Experts of a small language model.
Size: vocabulary 4096, 6.24M parameters.
Experts: 32 experts in each of 9 layers, 2 picks a token, a softmax router, a shared expert of 128 neurons.
Training: a variant of Muon for the experts, 356M tokens, 5437 steps.
Below are experts of layer 4 (counted from 0) of a mixture-of-experts language model. Rows are named router (the router's row for the expert), down (a neuron's output weights, with its number) and show model dimensions 0-127. Each number is 128 + 24 x the weight over its row's rms, rounded and kept within 0 to 255. Numbers have three digits each.
Before each expert's rows: a language model's description of what the expert responds to. This comes from a sample of Wikipedia text that the model never trained on.

# expert 5
It responds to: Word-final consonant pieces
router:170160122124118126122090115130159133139128115122075115176106122085135123088133097086122085111104120086142146161163151152133167151161156087130105093133129146102092124141103095129128130157115086141168116124133125152133138133100151120121144130137115114139103156120113148085089156140169145171082118102081127126149155159128172165127138134158132135164168136104107130126114111146126100119149
down0:141161089145097081134085097162126133107130122116160091148164125114090092120104149146118137143126116123126176151101142117128130124112169115109154105104164113121105072109122150115110168145181145130154144081120134128113108162130132113132136124135163141118122140094155134097119101163142140172184176144110123085116119109139128170149124111115152152095130134148093142129118138107112164093098
down1:136125138090116123131135146117079111133137141126117140061105116165160146067151130145147123114122099123127116124178148126144132135129138134130115123125129159153138116088098159133147124122131113141107136182151137105163119141075174130126113170112169115105118144106126115116156071117153085138150134078132166102089166130167126105139117113120152088141099142145133112129135188145142135086112
down2:133133103141168128159110147134098116112110100157144154161092150150094127132104112155100157069179144073131122110074127104150146105143094074125137167105115145094119141145113136118143146092123163139113151120148133117130100110146113131126169121143152150127127144134105130126140084118150133107109107120183193108109159121115169127156125119127100107116115142137179100125165120102147136151106
down3:119103129092108157101102134120124106125111096159150097129176097135169169157146121121148083146077110143150110143143165153111126194173111153121115113113133111096147120125093144135128102153083132157154094152167158115120141166086110121151126164150122117125126166130122111126140114102106119138112132119168096177170147121124080092120145139132126134138135076129122142124135114085123119142120
down4:146100138148136106132119086078151141137139139160125141143104121103171122148158108097083170139133170109100124167111150140097087118124105081104100162147157202128122135129141124123118154142081123114111155160105117193142102093098101101138127155128111122131132187128136177141121104130129107108150130102123119127097133084103132097128147131146127161141154120121162140135102129146134112114135
down5:147111115133137125079120136141127169150062182141102161108110146100108116147150166130148114152167144126116137144147165135115151088104116131143129094084159130140079146141137098146160134108111196151143135088116158114093146125115132136135141160117139168127150120139119153155112080104122108099110138104131180128102147083098141120139148108109123140137138147119160118115109089108089136147120
down6:150130100098116147108102087173117113116121104136123181146096110093143133118122134121160156149119125172118106131113122111130177130129159116124123137136152132111117102110112122122120147103118134163157063128123131141129129118150188121096118106134118124160144114079133146143108206171126057152125109124117088171160089134149120134144144127108134115161139114133110123117088152162136115169134

# expert 27
It responds to: Section-break newlines
router:143135144116115123172155162098123134154099112137132144140162148135168167124076107139154134121143109165140116090175132134123122113064122117146135131138140084113140144155112129105152124135119109176112067097103099132145139096163159131155146120100124124166159123109125131128144109172137084090151095150152118120132123117116107115137132110133092086107100107118157125086098180145087146116128
down0:107125151159123143146071152128146117176110129134173111154107115164160121126112163097103142137165156111120120110126132137154125133125143081131158150122119107098139126129178110126090130173172138146115162089150097117143098142121097116103118138086110144149116103123142156158111133138104133161102093132144129154158159118107112088106079139171118135150085128108154172135120092077113120121119
down1:146146129134105141098104131109092116150139172125164104136112134166133152132098130118111085124164165152121130133100114125142135127143155118143122130131113108128088147112124119169087141136098114097100144119109116127074130091168146175054164113123129115083121101094182114143145094109140157151133135132153140156175135137145119176139123130155142114097156131078159130130131087110150114107148
down2:121108074140168131103088208128136163110130107126144121156144130126109134145139149137109158135140090121134137124128137147118093131099086097145159124144127133164133140132099137126146136083075112121128144121099120110135140150106184085145105157136159107116126113108129122097134052110120107138115110116137142139117163143128099100122158125112141176124148145161145148147150111118111143106202
down3:172136142120125124188155136118172145115110155154159147142115156162093127113087102150138136090131137184120090134155165120148102124134093134100130120094149133132161175113152132094140119151110128124139116115110137128101083135131173123116102173140123100178111137134088076152131143146125124109152107102121147110149161101120141112142123111090147128136061111132110121110110172127095112109142
down4:083141141110104119174120139146129086109116115155157134192166150136079121141114091141155138112083129076128148115145134127129112096110162099140145165158147090147137120140103126127122148168154114143114106135100067118104161119126151129113129151117150089123088133126084107118168131139139120142115107130106112174131122147129116104148128118160166162098145164098132148158129155113155097091134
down5:121109145133148134091114168125116138163168145094134090109136086100125098125104095172162128095120147091138132078138158126162133153119152149110140118122134146124159115111162149063112110125113145146119121152173118149170168125169130144120135092141128121116103091162111154075142142135070155128085091131127124132100122155112148106146147145117140151113083149111119114138146107119157152130107
down6:142101144149133187140125117099160149105086104160128105152178095135124167115143140130121156103104088133118113146128137115122131181166111143173116087083144135134121097129122116122148135094133152116068128139127138145073118120118144162128112160136169165128078148138183145116147126090108139143117132087112099090108111135128097135129159127107122111126152135155145163132136127111107085112149

# expert 0
It responds to: Mid-word verb stems
router:147109123115148096130121119122155109175080153112120107178149096162148114115128122135123185107117145134099148174080113114112115148070156122107115147143167120129119143117121161110112131108137103154129168134099129128102151169112131103094154184138141137107132146136136126111124097069139165146118090148149175119140101145109096116099137153142127131113087119120144115188147098125138109125143
down0:135138171120089145139141124114164131100148135133107111132097158153107164125154165134126152112096115135108150125112110109112127185154160124136127113119176101152138128112160149112133181132147107113139112185148097076138148130094140121152116170081110097074118102125099113111128132129158116138137146086115146133104100090118112127156172136109125100150115129066136122137138157088153120126161
down1:109130137145118193140130085115170159156151108181130097135160134128109105099146128136097115146107145107134147142121080113113103145104150125101155142107147140103158109150132100090128112156120124131134119125163118087145150115165150141135119157133151142091086094138109141139174102138118135143168109110133162091080129156119125131124100074134092112156107134164122113108147138148176157089106
down2:154083201139136121142129128119142164128122078134146106145143172145118088115139154142122120153109096107128147134127153149106146134094136135141143161115152111113091085110139115117147128139129073175149130111113129147131138078157118116146096145123144081166140100112138103144128117100130111145128109155091152183145136101119092174144140143106113097162093130130086169142138115131148113082121
down3:092104163096125144078112159161173119136106113151098143133086073078095151143141152126123140150145147146141116088127108104120134111094147167145138139126125157178075153105112145108117107109165119141114121082143101122126143139091156120124135120102170106107156143106118118155150128133134150130152105138115161108127150103118123149154137148155143140151098127123099120169119168154140061144117
down4:125122109107145154121128129145116092121144183097161147076103128137149099138119121109159175140149142091097172131112134097130142098100137110130155116108137123102144134107129148133158146108114158084120148194121151132127131106100130154128087167125100119131124119100137123121095108092176133148134101148107187145121092085135077132144097113140157124188116137135163142127146153135131095112136
down5:167161143115125078136099147156128167158086114151133119150108132099121151144128104114137171102115129132124118131160107126099145116131074122166108091110132167119121149099120094145148096123113144141116127114132168133114131124163106115125110108128156157131061134104114146093151108115114105170186099151143103184165138148159147111174108140143114132133120125129095107123119143131102165071122
down6:158089166102163134133114127073108116092170154117141135113134127134098127097128111162113116139156171114134183103104122144115118159094123110126124158126126124096102127150121130152123140078118142096131126117127179139113205116107143166114127119151115114125175161121099096134124110128141092161060113121111130101158140170118123135154138122148145114118104110147131086169119104136154126141149

# expert 22
It responds to: Word remainders after initials
router:113132149166128136148137136159139125148127167164152104144127121105124147187150112160078126109126135098154113114078124119126125156095084110115123137103153175150130113138120125155132141105065148138116115159158122141157138081097116086110082135162089117129149129140142138198123150103173110126124139124119149111068115076144115148127097122143132120136124160112121131119126150100142144096119
down0:112102098132112120173133156145117114123104114156136125098131184144155061159108140106166156148163089149147101135139117132115175104121100162108127127124113168096112114122128138166153104147099120113140101159138122114159147094107151116123108101100165148133124108090144147126140141059136106151138133124100155147103107150130103159126109172115114115096135119162146132152133107086107118176152
down1:142133143135136141139154081164126133134149107134147148113097145110120115148138174157139118133135146173120118099120109085110107136097110127093121126157140138109141146129125160123105158109148132076107152116144121110100121126081096120126087110141123143151081144112139124157124103190098134111168197080117182140107154090136115115149132152130158111146119096153142128131177147082108107142107
down2:137125124142142128101104085145096131158083130122140152124116121150119143107076111164125152165078142098135134151119119114152102101097143165162130112155151140119116144164158102097132152185163156112105119134097141153109143114132109117136111138174146133110126104119137070150113112155126123066097131109092116129098115163146172142097140123130159158098175146162102100114128156135102124128141
down3:096118134158139155124155126080172087094176150104087102151159135135167091140124131133095133136121152102107155140130122134137141100124164122104156123194119109174142100099154122119147141137156113123169137113142090145097114116131123153098129142127105138119199126112131103156107128165117114087071115162120156075118115118136124130147132148136123131162139118099107122108141117115127095160152
down4:150100142143109163142109139107130140080161134145153102065109124159192137101131131099137072116116102130136105140160122165154112167144121117130130161117123147164124094137120153108134169100078134170151106124135134107143126106146122149124158097151105102147121120171072071127122150149127126064128143121112129139134135127162109123116133138076110107118137115136140159152118141163135111109128
down5:118095146117135159124125152152145139158152131156125118118162076160182192114129157117129095124105125092131129107145106118132146180154142140083087109105109109105130150118125183153125146141126089126123087175132136126113122150118153150116106158136132137130121116105132108110100127113140114139129171119094092105151119160115097108126078120099184147139153106140157143078131129133141110080134
down6:176130121112118127145112108121137154129089109142122136122197133120145122081136123154084151100199093083138176132140141152114171116111110160117113152140135149125114141103137151123139123120102147078137181090101143097144138124134140147120147100129098087151162103089128166148143115123119132112143139128126110137143136097061132126143102138163152116095103147125133119138089112114115156144162

# expert 12
It responds to: Word-initial fragments
router:152126133140138100149089104155156104127141114142109124153135127133114129137116165102143139135112155165136108106088152136113154086115150133155123120118167104085109127098138166098134120133122137135116141149141102091153163106115098135172073156099099171115145139145122152089135103154175151103164108154176126105078136098120088084128117126106107160117123166106141139070119116104112140122111
down0:118147125077126114131165122131138120086111104115123150159142094131116105142092135143157107150184105095125122100092122142153126148121116143122154167106130109147171129120133095125117082178091163130126167100133122126141123100141171147103131153094153113144126085144109119161159132179116184146183109112171125114103094136074120109116147112127142150152111108145115132151128119116132128128084
down1:114116177136153157122156121103123137126145136125150099122111143102109135149084092131134116143087113121131091139136062179168103126146130172119165119105131130096125140134103137124134166143140091098115166144130112168141102124083101136157117145134150106138098162170127120192157171132120085111067108144123120116124125135169156114115126125139138102111113142162126091116151119156125097109141
down2:131095096114124120167116106116123126097128142109161099110141128068154193120113115120124130141101121101125124147120141094086110153137154122105110135133122092157131142180134144176121105089153150122118107135129168113129125113101153148137154161113141105114128148153149105141167124135143136122139173125161104145127124152124102150093120158086070156103105154110139180104106171126123156072141
down3:144112156165123120128124093103159155166098154114126139143126140143127128157142164126104134101096113123070138133157121116131129123121126118167133129088151129144110128093182115130149127150109112074132179148128122123102111083151149127178112092168115119139079156113131075146102105120175189107116136141174105132138126110108102128138111121145108138097121094096144145097169118141148148150119
down4:114111101083104156158135147127109096108128116138119156135139141097157119108154131113175158116138102132164114092106094181137138129128130116139122130125112184137129091086175098068172166175112123093154138101153129127141129174147153107132115129113119141103111140130138180134098113066084137121164096107142147093151130148109107116128104125104118120140145148140135128170132129126106121146144
down5:149162103131150102179106118091122099128122090172151116149109092132120106138128125117132133095138137135129127139137120112083104125132142120125122131087133118138130107181115098110106101178150133153110131141181115109154151156173085106129164140130100108118139119105107130118157142103096105118157136128162117123163125122189111132093117136152078131139130105137182111142168082113175171130124
down6:081090130127104124068138136116107137085148141109118126160109102118131157109133159108181160101150134097109148154146118133107149166107159125183110142136152094112154087077152119081106137112134106099135137151168135146159133141133159116125151131144111136128138137149119193118113132114158148150171133151117142117104143146095146075138138127138098104133142123133091113095093143141136091156123

# expert 3
It responds to: Name inner syllables
router:137138119103159122081114101087127108112148194140124093133156127137158106133118125110114145097140172112146119160142131145111079144119167166177114138119107133153130152138102147100090103115128134168171141122133091125144079123097112125098148097130152148175140132122141166090117157135112126138103122138080122150124087119145104143141152098138112153080143122134085125159111148114147094129162
down0:121145123147118139097143153143121148161158158119166102151145096105145153143092090128153156155121149124095094131147163147129121191145112123108119102107104104124162093084142141128143115120088142173143143099159107125120127126093138158129064109115167073160094106145142113113158128116123071144126169120113135153122146140146102128114136125114107144143125089110171140154108128118157127117083
down1:116119142141139154115131142089155101104135138076119122115108155127105143135093165120135130160145147119103107110142185131117117169125145129144199158122120134124138104104141083115086098111133112099101149146151156155160106134108110111138139133150110168153138129100131145188132118162113167110062118133163144136152149130109108118147131135130120091115161125090113093133149104119098083173109
down2:164103078072149132117127127137078106131155125097161135073135143117167157129137136140137159159114110155108119144107172101109103169114098110107141140134100129151092150137083140111117137103174097109138171156142131152142136131127090090158103148143083122119110117158157114097140087125135103122149111137150136145170132129118125158187106139099143133121141136137118103152154109147098130160121
down3:167125177126115117121136140099086146110127095107134084145178100131158118113103160123107128127109141135099125140104126129131149140187124122104125074090113161103138140155149147115138128138171086093143166141105164122142165076115154110168113128138109091136101148139156181148101142140107095108147138106136140124133126104097105128129136163173139098136134090102175114148118139125131148103112
down4:110120118154123139126090119155128150082135118122150065169140142115136146142135136126152105100109145128103114160155137113124162149155102108152141133193145062115124139193087119122188127133110087099131124154092075150173128132130090099125172124132140114119111118125153095122166121137144130133093136122129166101142111125095123116112146116114091119144152116116152114107143130147122150162151
down5:106104107149073121133105114148164133122131147155102124095121103134158123092120127105112130132137138120141152132152135090119161116124175137113138110111166148155114119118169136182110123112127166120117092102109184156150138133107134110109135113101103099128179143111118175163140139088124113137181083127141114130119134132079127114129134150124144180139090122118109154166083098134125136098184
down6:126122131119085153131110184158141098117139162149158157118186095135133108128086094094107110115125118132105130120149126098127137144143149126156132153117124102180123072104162100133140123144161138104169084147173162075110124097159161148112153080128116117117142101118129169110127165111090103104144112165105127127121123097142132131146130139143144107139087109133111147130134112101137146132175

# expert 10
It responds to: Sentence-ending punctuation
router:086094113123114125108135130084119131106102144094114091104125128170152101128120155114114119114164126128093124121148145122117140151129058123138119148142091123129194123186168096156142107106178138156123114136129152098151107135146162141128152127131163085137124110095136125080138145146125111147139120147122137103118118127154093148134100142151157088099161085102130153131101166110156143161157
down0:127126069166177111110145114144151139098116094159081147118094105141127137128130131128119141103152123150126136160098134078117138134156138141107129098158128126145122127107083100134169106139091126131130093153181175124117124134113174173120117105166141111135142141133153130090127112093131141137142146123158107114122119154123087140154107167121142138103079094130097158128147164113166134100071
down1:126131131094175134143141119144146133112093102140127159116135068139142128139181139136119138142117077131106101103127179142104146126124123135174106126154082127129113080137127105109174087084165117160101094165157136180133152137124098088144129131135125129167101142128107139085173112095123149120128153141112117135105154155107119123083110124118124112134164181133149144093150127141120127110139
down2:110119106116127087108150088142111097140113134105157179084158100152164122119154103169114090159107110100093118113153144137181131161122156136169144122141126116125116125145116115114133116110160130134113124150141172126142115154142118114123150135120120155116077129104136100086095099155179111117123117163120163084167119153145161145111090134119160148079181125141121139110134139103110142093147
down3:139120164105102094142139156120107105156103134111110135134125094164105133128123142132119104127116139093147133109091157143167122127132122117134159132157126174138131098129105103096118141109134128173131133157123169120090111120154163151132117127159119137104054173105123138127164081134155108122176123139121154080106155157138110137099109156090192168130150134111126131077139093143121135111094
down4:126111156180194103135130119147146100125088192154102153158086121116108136138141102123201117117105102134126135124094105092128105100127091107120134140158105157112124141137109145123150126123120127172130134127113138122159124098149123127145146111147156106130091106113063120120120135143145121124106122084155126154176110131101179143150123109138150119150131126155117117151129088138111077138168
down5:140161127152126114144134110142106141087162138148125158126132131126120168146124132134155135164160130162128116132108082092114075094127161113088109133116136122131103133141111113140130097149113094098146167143147156111145109133068093124123097128124108150151159148153108132113151148129118135069097159135168154136109163102142110166146201166084101167130097083112118116126141104123125127109134
down6:146119100155117115148156132163139141105139071120156138118108117120131111120173080143125099139099109127109146102149092135135103135151150151097137090076090116105167127085108155186134116162090137101113102126136130140132126122104159161100140125148145144151083136102122157132127131125099134173121137116124152134153094184157151170151101127141126112090132124170143145097125119105160170117120

# expert 29
It responds to: Common nouns after modifiers
router:164128165106114116109116124079124133089141102118134108128125132101095108075192155110074153091173137133152143101119136141104176080137090104165130126111082082139159142105181142139136154096173098162149124122141136150111114136100160141154134137128135138131152121099125130102125167125100116134155139148132085140155122159125150133126102111163112112119112143149119151110148119104155140130125
down0:135136135131125122139153125116110126072131118128146129133109134103155109157151112124108145139154145073084090138095142112125095088109125106124166130128119104150123118122121132161112130157155160093132193171094105115147161148126124104173134143112106138126154158168100193046082094132124149143171158136127146117114101115130132111149108131121165145099112131138143165137116133134110126111121
down1:172107151095087161088145122141156116125109083140128078128166166164194105091127127104133106150120087128091104093143098152155121131135116118125119099158120116105130116100127108155099088133146122113138131146118126136166116100102160084103152146110113080160108103118120176162111154134155142117115148130128125121140139131151137154116119129179122114101157111143127134129098144148180158145121
down2:134135177127105121168128179135139143154092131097148150145152109106152158171125146143159104151148165127143115122150134137117111093157154144067123132097163176121107120130136122150086101147121117151094121117131095121099078099135133131108124125121141099149092126121130127117166124107155133109129163139105137110093106097192115145143117137165084145163173110123165124101100138131113090110114
down3:113151150103117111146131140159167123141129128147103108089160111125108133117087129166085156110168131180115125152161120088133129095152152168127134134120129131124095138119138110130114156057201142146119106139090164124136120142143124071153126152123134146135161102118125169141094115114148117088107125127105164127133155098131125168105113089124115159121147126106149139107087130077123111142142
down4:116162144167150114119162095167148093139100098114135146135124181195140141124155139124123107120135106120174101156082165145130126157110116151136119138104106081109127105136110152124151126065084121094169144121156112131145117145153141177117091125103158130157143132155161109077105088134103136100105114133125150148116138121113108129100127092106139136127093159128160149108113134129137130102145
down5:131115111143149133119108092162152129067090120122127087162110125112170133104122133131120092112147066140137105122168143129119156160094136117123128096193113137131143136108090158139132097094118110166143083184132098150150120102155137112120133180129158144159154122105096103082155136136161163172166105137117118136122110146143105102138124126145116166106142101125134139152129149134122115140126
down6:079102137109145132156175157138123110148120138123120137122140153135133111101135146104137103130154105147142122168110128135093104144133087138102133092146156098103119127143155143144145129144116104126165159125110068097128111157151064107135115108106180118169095128180105108109139137137161120121186127097145145133112133148101147150132115133127110099149117141128164158114120103112162089195096

# expert 2
It responds to: Section and table headings
router:131152153124135124098155178132156068130121159148132168127063170127136130129181136139121170114162162122105124108089122148141127108168101130133132124088106133145141114128106141117117130121092137098122158089157146159133106165122103124129133177139160125093143161117098098156153090088119097110102091141147094106168115131095123152135097090117153105140100101139136117147142113124145138129143
down0:149136182125118157119151107146153139155129128118135158132155132113105140125097092126182155149113125086152160140094127107121143150096149102076117144149140086098134137124131131125123139111150166134119071139118092115115111113123162106134135154163133151125108132092117119144151100153168098157059136124133106107152128158144130148106131092106155153158106158133069157128152118093111130079116
down1:126131144164145139187135139158135118139101139137128176150099141132119134123099095164121105120146158120098144137141124078117136085108143122067168137128110138149115127086117124114100137120081150142082113140177138149113099087145113127092149157121130119146101153145110170132188139127127173143120107126134102127126106142141121113159141138087111131161110080146077163127151083122114143140121
down2:193123121113133068134128101123139094119135143158143095132115108116095087116142142146121137110090098087081120123119116106082133156141125138127150118133181152131135105135143140147113108145134101154146146129112123151116174163107173134151107096109143148117100108147107101165173140091118101117141160146156123162118101125133155112103126132137192129128116132130106172142117129132095090119185
down3:121140155107159107163116124143106127155133112111146121127141135144133141133177091167143111144135119154099108111111148150129149098108110126151170118068117146125135142141170161119102131122133079130137152099117159131144138113154118156125085132069144143142069136129146172134140127152123138146143155118082107107129131110101125140166115106136126120118083179110122097088136120184088135069146
down4:143110099106136130121114171091128133108109127171116138127071111115162165119165110127172114123114133156114167128154118135077084141154138095158151089132148113144110122122125100138132127111158116151132093161114102115152127149147125142159086151101106117206108142111131162120098175154117128121111143088135114167123115142100140126133083122131108153116153133106140096145153123082155140160100
down5:123128142100158149119145127101135140110120138155149083130134118156160121109094113132144153164139146114088070112150138139145137143154105142168153124112121131146175111114157118147185143146097167147101128112138144107118135150108163157079148095092123120093117122090115146166112111086068166150114117108107120113131123160103104136154147157157120118172098155101122119149097094127126137089105
down6:158131179127113106143165156148110132134127108105129108078154127150110101096109100141127127112154142077106127147162143150131136142151110115130135143134108148145101085121076125133149088140119147152100078148152137114130129126137162142122123167142150132110151149114149178103158118103139080101131080141149111140114108058103119108141164131152132188112122104127167124093119170131160113123129

# expert 9
It responds to: Quotes, f, headings
router:069072096118106136135159132156118103101126109129095090132140132133109101124138126161171157115131152128144152080148158123140088141092136104109146109127118136176135116138136132141163125141176131117109158099153116113154075120148128122130182164133144114104124127127139119103120085119123114162101124179166126120123139123128130100153082178145151117088143120176101141142108096156129158139125
down0:144161122115138124156129134145125112142142100129104116128140149179118132136122132169128110172127112121156146106138089152154073178142141136136144175142119087115129134130138151102091137138123121075145132112094080171148094095136107108103104131131163076093135117126085093118133142167120177118120142134143113135133085153104116126160128180154136121062090139171134125116131126140127121139132
down1:121116143087129102142140118083104159137102101121121117119112135138151083119154138111180125087109114143118073157134141118155116109181123170116133171127164114134176166169145126106109127129102150136138134156146128133151143091110143119093160129128175133139127113086102127152165099126128106087126136110100096137062157110166133126115084126132149140131109115140131153127173144119150150113093
down2:099166095128140114116153126138148099159134127110156100083126136164090140101163111174148094120090123085118106145123149093109086178155158118132149129105127095154141116135086136102079095120116129141124143134120136139178161153133128090175109106114138151125081111156133136090158108075121117140138130158112117129150128135133147142131137148126092111145167156135096143161143112164141148134098
down3:086125125134159134110133163156121140136148071128128133129145121104123146095131123173109144127103117100170151139149122110087137154125104132132144127139115172126132141166122130118143119130084114144137117131149155135110151103118074131166081079135114112099175121136121117121149133102146087101098061139089095166099094145180130128129149174112176137126173139116128125176132121122113116143148
down4:122126102114148111138133153162097150162112140097122119152145101104126127172132111108100132100163159130080110142118117120134133107169157092167157108145109164168128181130154117119131156118148146082088141088122135115127116117106131126105163121141085120077145132152170136100100117140115115094115122145150115113154180117102104117126165133125155108152143161108160109120101138188089121150107
down5:131121102139129126142145162072102111105079159104128150095135151119142170147130124135110131080127140152108175112093182134098127159161085143137143136168118145103114097150109090161102130126121135102105103118101150125115114168138136118163138121143151164182103122152155109122153097124129120116132168141143107156125125148136103166125120130074112139097192144090129112112120117115095134106137
down6:129152170107126142145134106096128155144099117121183103120094109110074124125132145162114145168128112114132173148070136115116166121134129121116094075102166112100104123112105076155153128138138099118119107141163150112115122136111106133091113101122145131099164144174127129129133087146204116162132120155126127180119126117147102147117143135109118113176145155135090142143127115145151141130115

# expert 26
It responds to: Plural and noun suffixes
router:104144115113142125111115177177175156154164151122123125148142125172113136104103128156124175112134121088092117112116117107105120146147124101094088159091138163145122106122150112124148118092095142111123113074132177167120161108100144155125179132113152107121073104146129156165096152103148139121153095106120152117156117130150142125163149147157125140093099136108143108117125103095101143138136
down0:174123162146122088143158111105156157131138146122082139148104124079116132146147102122160128110125095121098166145108136135096115146124152129156140116140104154186127127102147135108169135114116163134118127125152164144129108107155166122137116110103134126114089102095166130107150094133115165089113067161164120106115155097088121107159100109146161141114141133158127088149142103127091127094160
down1:115102123134155162136191104090107131114120110132152090140099135121132103096138117140134157133122138108078100156158127145157119140142128151166147095129153160147152088117167123120173150127105159144107139091131149131151173123153148121154152107111071074089149136110149138132147117089077114126128138153153119091145148112102150096143150094134083076124106124121138116119156140122140132112149
down2:156103109118120128094151114098135129102157154127117107154130118156151122159144047107072128106135140143103142143161116144161115111151099153146148090129109149118127142115128127146168210126121181102136167126135120124138134120097124124162148143058085110114143130127142141143101108125129126118100154126159126138136157128104132125091137094099136094103113114111121108130169115167124166142151
down3:103132098119099152118143116168125107136098097114124136135114114131176090116160137133156113126085101128155123102145149111159098162119102153146102128147121129117125114182108103118129067180132102106135077159130119153131149149098106087110171109170122122151145157097132129081117118130160116163141151102155127160147138181137088099107129156121099139126163121158118172125131105141118135150130
down4:110159091102133123131093109091149089125128110141141152158130110112100139154135150121144109134112077135164117131148089108148166115112123111165125130092146138153110127167142108136159078132135115080143096145170090166121143109135118144135179150125113125135135159099129108085081121118142131141183133153155079100150149134099115104141140118153128121115133134160133119147141075127185159103120
down5:140082159169124124131112138166127136132134147142089129161127134111136113126125159115148138170123184147141112127110081107153103048117115117120113157144108108136100147156123164092090135162155087079113121119167098131128085114130127166083165118144116127093137099137128136155106143140151146072121129121133110116086168113153128144149159136135127135146097146116119132140149116098131104172127
down6:108133103146108135132116131079112133145132112112115110125071127135120109093144118119080090117157118140113146131131152099114170133119126118146074133139136103116179114097131125177078101119146173146140139129102150097137098151135131114167115141138121099116149134113161129148165134133131136133152138102160087143164120092082123108157114148181184136121148124080169115161144159154105157138133

# expert 1
It responds to: Mid-word consonant fragments
router:145134115123127076152097088177108167116128166114120121111116115118123161143145149155135091108101128083145156137180156088137064178105154099153103133154139150120073161088158122109129111156123146149136094154150159129117147165115162112146131122090151126114131119127141118110147156169076103123088133117104124115118105129145123127126146080138160121144152130104117128132117151118151132125143
down0:089119100087127144069148115118126105113093125136150136115126163103123143107114114105150143158098143149094118127151153155168147183114085124129134131102129111112122173157094132187091121149096144115122176144092152149164113123091137082092109129108124112157103127152110136131100127129145127117113147130158149105185101143146152108154136146145090138117138123098167104130123160093149145154125
down1:097119110103117120159146141131134127141161122110123116109134137140129120125099130143083166134087108102069110127144189128129106181143097168100131159144143146160151134134133175137132119101099132121149128159079113139151100168124093093160107123087123135134158173140123120136117141164116094089146134155105116118155115090109150141160123158129110085111147085114096122111144112170161131142155
down2:121134088141130121127123139111097175119094121115120148135147148089094125183122122127132145152114130144083144106182106111098118086133126165101142121157197134125114128152146139170094133177088116133137129112137071108138102133137152115075093096120143120128153110131161150116157122118105127131122164092125099153114162135146106158134150103132127163161130123115120186115101151128108152103135
down3:190122146079121147147150104128132149089130125111093105165124100127115110156128130166095113112162108147115169104067092093121072097140143130169125096129161124132131154136101086133190152143164100126156136117138131136115121153131149167154143142142114137136113137152119119115105090094113103101103108108142153117146147133105137121171141117147148098130142149105140102119128146143083171142138
down4:138124148114118128148098107137122115133134135171120129129125141149078113136106186158114130141144178135116162130151123102142113135106163163121126105119195100161172127091116082121097086096106143111138181062105117141115107144094090145118169092134124145147153107133146139136142100121125088130139115167122117168108130131113115132129124170107115121146114141123099131178123129129099150157094
down5:106150169105098106121077130129124104111140131102074162151121139143104127155112121149156148109105117137153107157120091120115158126104107114145099151162154092126136118150132148148093116111152116155131114102109109145142095147105129139111092076096171140161113096110096122100127149123149161137128153144121101184153138156163145180109101141161160119142125154168102145110101127115172125088135
down6:119137120166146164155144159092125138120118146098102128143163135115075160125126194116128096125162119087121120153136112128117122114135128144125156113145134129159127176128116111107099132108112072145060117186139088091090112113118149157110152146091141136111134134122120099157124158143177150159141145150132135137068127113132132124124116148130090131129141109092127175087110136143146117101133

# expert 6
It responds to: Table row breaks
router:177129127093131120095159113076116141136107109116082163097117112112126120089152129113131109108174101187165127095158140111130133124123113135148121145130130122113130125103151101087139130108147136142113083114122180116114137123111183105154120155098151145157115118112127118107117169182129100084139146148167142118138120107126100135092087111160147089109166138109148154134137162138124154117167
down0:113143119070131096112163091129148108106116147147109138161129141146143155143125113067131087125137126169136149095129078126139192137133073114086129099129125128144133167139139157116134119083083144172127115093095119122152149140113141163110094156086111119167136177140144141101139119149138111125152146131110135110138179153107121124126137121127152100164125128146127112140145097164135140088122
down1:079130156133153123135190121139138134153083145141141141161097130123114142120115115138131139201182124106138125111146117103148154128090140181132078145155128099102124125110162127120094140145135146121135108126084091117118112136135138163143082090125132127084097140168127128152141147155146153141134150157111140123122120120118057143152096110144125100120152137116161117116101089108100169127118
down2:124113103136130117133115147125103146153082136159150113118110139067147132160137127176100145094113147163140157123107170143117141156156108128128091079157121181139131135100148147095156155104128108155116108127161096169116097153146152118110083120107119132149112138159131133131131158104093169146092166083116093123087116137112162105138159123106134109138085102152125142151124124084157116134117
down3:127135157131114092163145130080102167173144065086141129151106120132174125144148143138147103141122147149101114096117099142144099138156153153138142155130190149148149129114117165138121149156123120069089102125140090129109093112123119192136102106075104130102113145144152153148118139135129149127121155123121116137084141175138114146115168129114104102135128113107105097130134112140140125087130
down4:137111152123135144144123120129148104171123103159103159116131103112125130148095094142128112145122137097168120114146077126118128105100122143163097129182142181144105145098166145149128119122099151128141121160120128097145113133130127065084134088169072124139128114119120128092102112113134073107135137131144109135171141126147161098107170102164147123132169152130116184126090166116142140120132
down5:110087159108085104146139097117117109132090137080171154134073126137172094123103126104132126128127154093135114098164164130111165107141175143148101109132110133165115111126141129141077110128109147132116112108141142136114141124133102122152111152153109181115135152124169115151100132153149125182104087146141135120137144151111160127107093121111145115164148175160087115135150092113091119155130
down6:113120124094111147158175110080119105144099133102083098145118108161122080134127153089115126149154126141159162136108113091148107098147116146093098123171154088125130153118118088081088183120178146104130133105138127130111127131133133159107147118133153164121117087122117109146143128159151150109152151115159123134114126148137145141129110110161139103099125166165123112145150161109149088179129